{"num_hidden_layers": 11, "d_expert": 80, "hidden_act": "swiglu", "moe_layers": [1, 2, 3, 4, 5, 6, 7, 8, 9, 10], "balance_bias": false, "vocab_size": 16384, "norm_place": "pre", "init": "normal", "init_std_qkv": 0.0248, "beta1": 0.9, "lr_head": 0.00288, "decay_fraction": 1.0, "max_seq_len": 1024, "max_steps": 4695}
Below are experts of layer 7 (counted from 0) of a mixture-of-experts language model. Rows are named router (the router's row for the expert) and show model dimensions 64-127. Each number is 128 + 24 x the weight over its row's rms, rounded and kept within 0 to 255. Numbers have three digits each.
After each expert's rows: a language model's description of what the expert responds to; "comes after" lists some tokens at least twice as common just before its tokens as in all text. This comes from a sample of Wikipedia text that the model never trained on. Tokens count by the router's weight.

# expert 55
router:104108117134153083099098162151146131121124159141105147136172068098130111128112065131156122129136139134120119136135103135130142119140150139114104127122123135123153123143119145128102137110074109
Description: Subordinating words opening a clause after a comma, like as, that, which, because, whether, where, when.
comes after: ", ", ". ", "that ", "it ", "It ", "there "

# expert 46
router:118077140096127092105082137163099134140114157119108154131139119113103127165089112123165097107152137191133125134165076106134152109126145120112106116110118132084147126150144138163086133122122159
Description: First pieces of split proper names of people, places and teams in sports and politics text, such as Gre(ens), Jack(y), Dur(ham), No.
comes after: "| ", ", ", ": ", "- ", ". ", "; "

# expert 3
router:155116150112199111100129161171119135146129154092104171102140123143122116140089098114162145115138139125160113131146106144132174104154127137114101158104109145125118106153098119162116133127124120
Description: Commas after a date or introductory phrase and the following word, as in "On October 14, 2004" and "In December 2019, the"; also day numbers after months, and subordinators such as since, although, because, until.
comes after: "in ", "In ", "November ", "January ", "September ", "October "

# expert 16
router:133128149122151105131107135143129130150141165118115153109134115094140115120085098142172106131104088144143104136191094115111129113157129115122081119071136183102127124140150177132123122117113164
Description: Pipe characters opening or following the first cell of table rows, list dashes, and some sentence-opening words like By, He, Additionally.
comes after: "\n", "Win ", "1 ", "2 ", "4 ", "MF "

# expert 10
router:132132128126107107081108120135102085145120145136111121107173074124081120167121111117140103099173126148165097164130095096132143120197163103114123137092122141108143107158139126152099094092084137
Description: Digits in dates, scores and table cells, plus unit words and word pieces after hyphens, such as km, cm, one-sided, 2010–11.
comes after: "-", "–", "201", "first ", "200", "202"

# expert 22
router:125107151064134106095127134145100114143095146126125157118114117118131148146122109107146119098177128142166100156166074094141148126130150104118120128117086164119151101153168155146113161103141127
Description: Given names and titles in biographies and family relations, such as Robert, William, Sir, Mrs, and parentheses after a name.
comes after: "- ", ", ", ": ", "and ", "by ", ". "

# expert 56
router:121138155146139103075106136156136118125140143140092124068137109113092111169108107136126109110144127141150097145128091108157142101150115129109141105100084155101142094139127141119081126096122156
Description: Whole nouns closing a phrase right before a comma, full stop or line break, e.g. car park, Pakistan, film, team, industry.
comes after: "the ", "a ", "- ", "was ", "an ", "American "

# expert 13
router:124106136135149122139092158152100135125136153101127167102141118118122086161097101149175098092130179160140106164129108122121122129150152086117107171166121099117155133140175170142132173151098130
Description: En dashes, semicolons and pipes between numbers in scores and statistics, such as 1–5, 10; 1, plus ordinals like second, fourth.
comes after: "the ", "0 ", "1", "0", "2", " "

# expert 59
router:110126119079176099115122123135122114146122150126118166110131084108118112132127096097149117128156134184120078154169141114099110130140163099120071162102102148105124118117147166164128142116127167
Description: Possessive pronouns his, their, her, its before first, own or counts, plus the ri piece in names like Silvestri, Zoroastrians.
comes after: "'", "of ", "″", "for ", ". ", "in "

# expert 41
router:155114134080155115106115118134138116152094165141132139104135124105128119138110100108130074110112129146150102160164094089170127109162151109128119145134104171102171118156129150156119143124099114
Description: First letters of words after commas or list markers, such as s in sinners or K in KITN, plus copular words like was, while, became.
comes after: "| ", ", ", ". ", "to ", "- ", "known "

# expert 4
router:132102129093121117093101146152118117183113167168091129123164104117101122176092088174144117100160154149156094128150092094147127122147155117113063140094105154085145097143135142125092120114100130
Description: Capitalized words inside names of sports leagues, teams, parties, states and institutions, such as York, League, National, Olympic, Labour.
comes after: "| ", "the ", "- ", "New ", "\n\n", "in "

# expert 19
router:142117169114121141128113152151139106158094159148126177106150103107120127136122087151155126131142120139172106157174079137142149094146114157090104110085096153120123107155129142157144126102149144
Description: Word endings like ick, ock, and, y inside place and proper names (Cricket, Vendeville), and "a" in "is a village".
comes after: "K", "M", "is ", "in ", "Ch", "J"

# expert 23
router:134100163108151120140098149119103119099110154125117142087151093108120130149099096141160093086152147131135126186122109122156132087145142084137078119086121140131148091149145134157085134109109119
Description: Hyphens after spelled-out numbers in compound modifiers (twenty-acre, thirty-year), plus number words, single letters and decimal points in tables.
comes after: "the ", "The ", "a ", "s ", "his ", "an "

# expert 24
router:080115157088154099078099144178124089142122170124103171112160108086125125111112060143154102081148132151146123137120109104121123081127145138095095141124101149111158106147105137143130133110123136
Description: Two-digit numbers in tables and coordinates, and single letters or short pieces inside surnames, such as the A in McAuliffe or d in Goddard.
comes after: ",", "| ", "Mc", "°", "′", "$"

# expert 15
router:138116130116147141152122160155133101134131133133115141104131091095099132201110081129119127101139158135164101158183089114136131099164144103129107118123109147095164102157118144157089131129156114
Description: Inner word pieces such as "enti" in twenties and "ul" in repulsion, small numbers in table cells and dates, and contrastive "but", "though", "born".
comes after: "| ", "(", "on ", "–", "No", "On "

# expert 1
router:159098127139140120130109126151104115142104149134124137126149103091080125153142084115125140123143164188164094136143096092173151106124161134110126134129124149115147124112156155121110118125134141
Description: Line-initial dash bullets in infobox-style key–value lists, such as "- Class:", "- Label:", plus award or title words like General, Best.
comes after: "\n", "\n\n", "\n  ", "\n    ", "National ", "th "

# expert 57
router:114142139134156128110109146196125075113114191119105169075119105133070099169109116140135081117126156137133121133159093134189134097172149086093116160110128120112166097136136174147082161149130117
Description: Pipe separators in table header rows, line breaks after section headings, and "had", "having", "no" in biographies and sports tables.
comes after: "==", "===", "\n\n", "\n", "|", "===="

# expert 14
router:112139128104175119088101118131109118157097122113099150113136098121071125147095113105134127085157133166146083128165075103159124101144157128113092139134070134113150083150125148124110143112124160
Description: Opening parentheses and first letters of acronyms or technical terms after an institution name, e.g. (CWU), (CIMMYT), bi-ology, coordinate marks ′ ″.
comes after: "(", "of ", ", ", "and ", "for ", ": "

# expert 28
router:127108149123122091117114104138158104138097148143083177119130079123104082149099114173147100137139126128134114115165074136157142119148186094115119085120150132098132156151087169153108163129132130
Description: Column header words and empty cells in Wikipedia tables, such as Age, Date, Votes, Pos, Apps, plus These and other.
comes after: "| ", "The ", "; ", ". ", "and ", "with "

# expert 5
router:149106119087169127102143155132117122120107138122146150106166115122132101137104089136113105117160178135156093136160117126143156134172163111105105150098136132107131111137105123158099130148105124
Description: Line breaks and separators in infoboxes and lists, before "- Field:" entries, section headers or table cells, e.g. Site information, Canton.
comes after: ")", ".", "|", "=", ";", "information"

# expert 27
router:130111144132169128129116149124114120147127169138124146121179101099122111135093098107149138095146125145130103106188097128136153135163169112109098193114106150119150092145125167158095160101111153
Description: Month names in dates and tables, and verbs starting a person's career action after "he" or "to", such as began, took, served, making, starting.
comes after: "to ", "he ", "and ", "He ", "also ", "on "

# expert 26
router:150139131101137112103096130155125127140111160144079146104174105118107127164094092158135122130149118162127074151143090106129159121173153103106109132141127140099163124128117136150138158095135121
Description: Nouns after a, his or their, naming roles and events, often followed by of or in, e.g. professor, member, rematch, antagonist.
comes after: "a ", "his ", "s ", "an ", "their ", "its "

# expert 32
router:103119156105141118159127159133109079132073145133101152123137124085098124155092104130155082125160136136143105126152107139106146119139160103122119143103098136129135101129113195120093171087110149
Description: Full stops ending sentences, plus closing ". or )., and line breaks ending paragraphs or table rows.
comes after: ".", "|", ").", "ed", "s", "\"."

# expert 34
router:145129142139166095129087147142116064159103174131092131123112101119106122168102118133152100094150150191142107160155109111160130116133135120113085159118131145117167110143140154171088123108115130
Description: Forms of be like was, is, were, and digits and colons in geographic coordinates and climate tables, such as Coordinates: 41°42′.
comes after: "| ", "was ", "(", ", ", "is ", ","

# expert 37
router:151089168141153118096109144143130101162071142137079135080127128103088088137133115147145127121152134149119083156144110149133163123166128091144101133127104131096164137128137129129088156103112141
Description: Pipe separators in election and transit tables after candidate or party names, and copulas is, was, are, were, plus more.
comes after: " ", ") ", "% ", "\" ", "which ", "It "

# expert 53
router:115081143072145159106117160130126126148104193113150163100141121088141110142109113135151084105136126162128076180157157103158156094157151123112122115110092141133145100144128131148111111116131146
Description: Words in film critic rating sentences (rating of, four out of four) and word-start pieces in technical text, plus infobox labels like Country.
comes after: "| ", "\n", "- ", "\n\n", ". ", "("

# expert 51
router:130070147112153115064123138120113116170104151113076148092164111093107083141094087115143127128136161143160089155155113114140150102149119138116125127141103156112185100132111168151108163060105137
Description: Prepositions beginning place or time phrases, mainly "in", also during, throughout, across, within, as in "species of beetle in the family".
comes after: "| ", ". ", "\n\n", ",", "found ", "located "

# expert 62
router:144112179107165133124085165141128103147111168153137161143157086097130088179118131168121127121151161163122108145141113097150137143129159130096097138126135124130157104159132131139134135136136127
Description: First three digits of years after in, a comma or a dash, e.g. 199-5, 178-2, 180-7.
comes after: "(", "in ", ", ", "–", "In ", "May "

# expert 61
router:142148150101131113150135120155161116163155120142094137136139139093125112167095062137174099096152134164142119157138115129145162088134156119111106127104107137126174103118135134155121173128078154
Description: Periods inside initials and abbreviations like J.J., i.e., L.A., decimal digits in percentage tables, and accented or non-Latin character bytes.
comes after: ".", "S", "J", "A", "R", "Dr"

# expert 0
router:119124149136131112144095123153133137144134154155106143122165095110127111178089070161137133072137149134129087136123109114125135071184124116108119121115100137114159123148124159102117122111101124
Description: First word of a field label in infobox lists and table headers, usually before a colon, such as Died, Total, Offensive, Running, Note.
comes after: "- ", "|", "(", "• ", "\n\n", "– "

# expert 63
router:129120113123166128123074133128143114106099155128071152109143121082094099156103127167155107101150143140129108138143105075127134108177174136104099141116109144073119112150119139128127149098104115
Description: Commas introducing appositions or descriptions after noun phrases, and superlative or selective words such as largest, oldest, among, latter, followed by "of".
comes after: "the ", "The ", "one ", "s", "ed", "ing"

# expert 44
router:128110134124136075059102162166092112128122202110128169135173112132119110167097120121137098108175154143139087128148098146135116101150125116098112127110145151121150112116100175158104146083135120
Description: Words in geographic descriptions, such as located, north, south, steep, and line breaks in tables and lists, e.g. taxonomy order names.
comes after: "|", "\n\n", "the ", "- ", "a ", "The "

# expert 50
router:123099128109142111116096138108098121161103152136092143117182122101097118184119116157181130108120175142150076159160137130151162103168142112086109127090125149122170134161132126121156166116114153
Description: The, a, its, his or their right after a preposition like of, in or at, plus math signs such as +, −, /.
comes after: "of ", "in ", "for ", "to ", "at ", "'"

# expert 60
router:119110168135145088114119164142119088129111178115100144110133114119113128145112117174153109125158148127141104128154112112140161099157140120128090139106107134117166086210110132145100160120124157
Description: Articles a, an, the after as, was or is in biographies describing a role, such as as a painter, an American band.
comes after: "as ", "was ", "is ", ", ", "and ", "a "

# expert 9
router:146105174099148130126099178170095094159103129100096139093149109115126102167133107160140115135142174151143109139135108118151115099147145098106129145123097119088129130148119163148114153091103140
Description: Mostly "and" joining nouns, adjectives or clauses, plus sentence-start pronouns He, She, They, and verbs "has"/"have" after a subject.
comes after: ", ", ". ", "well ", "where ", "He ", ") "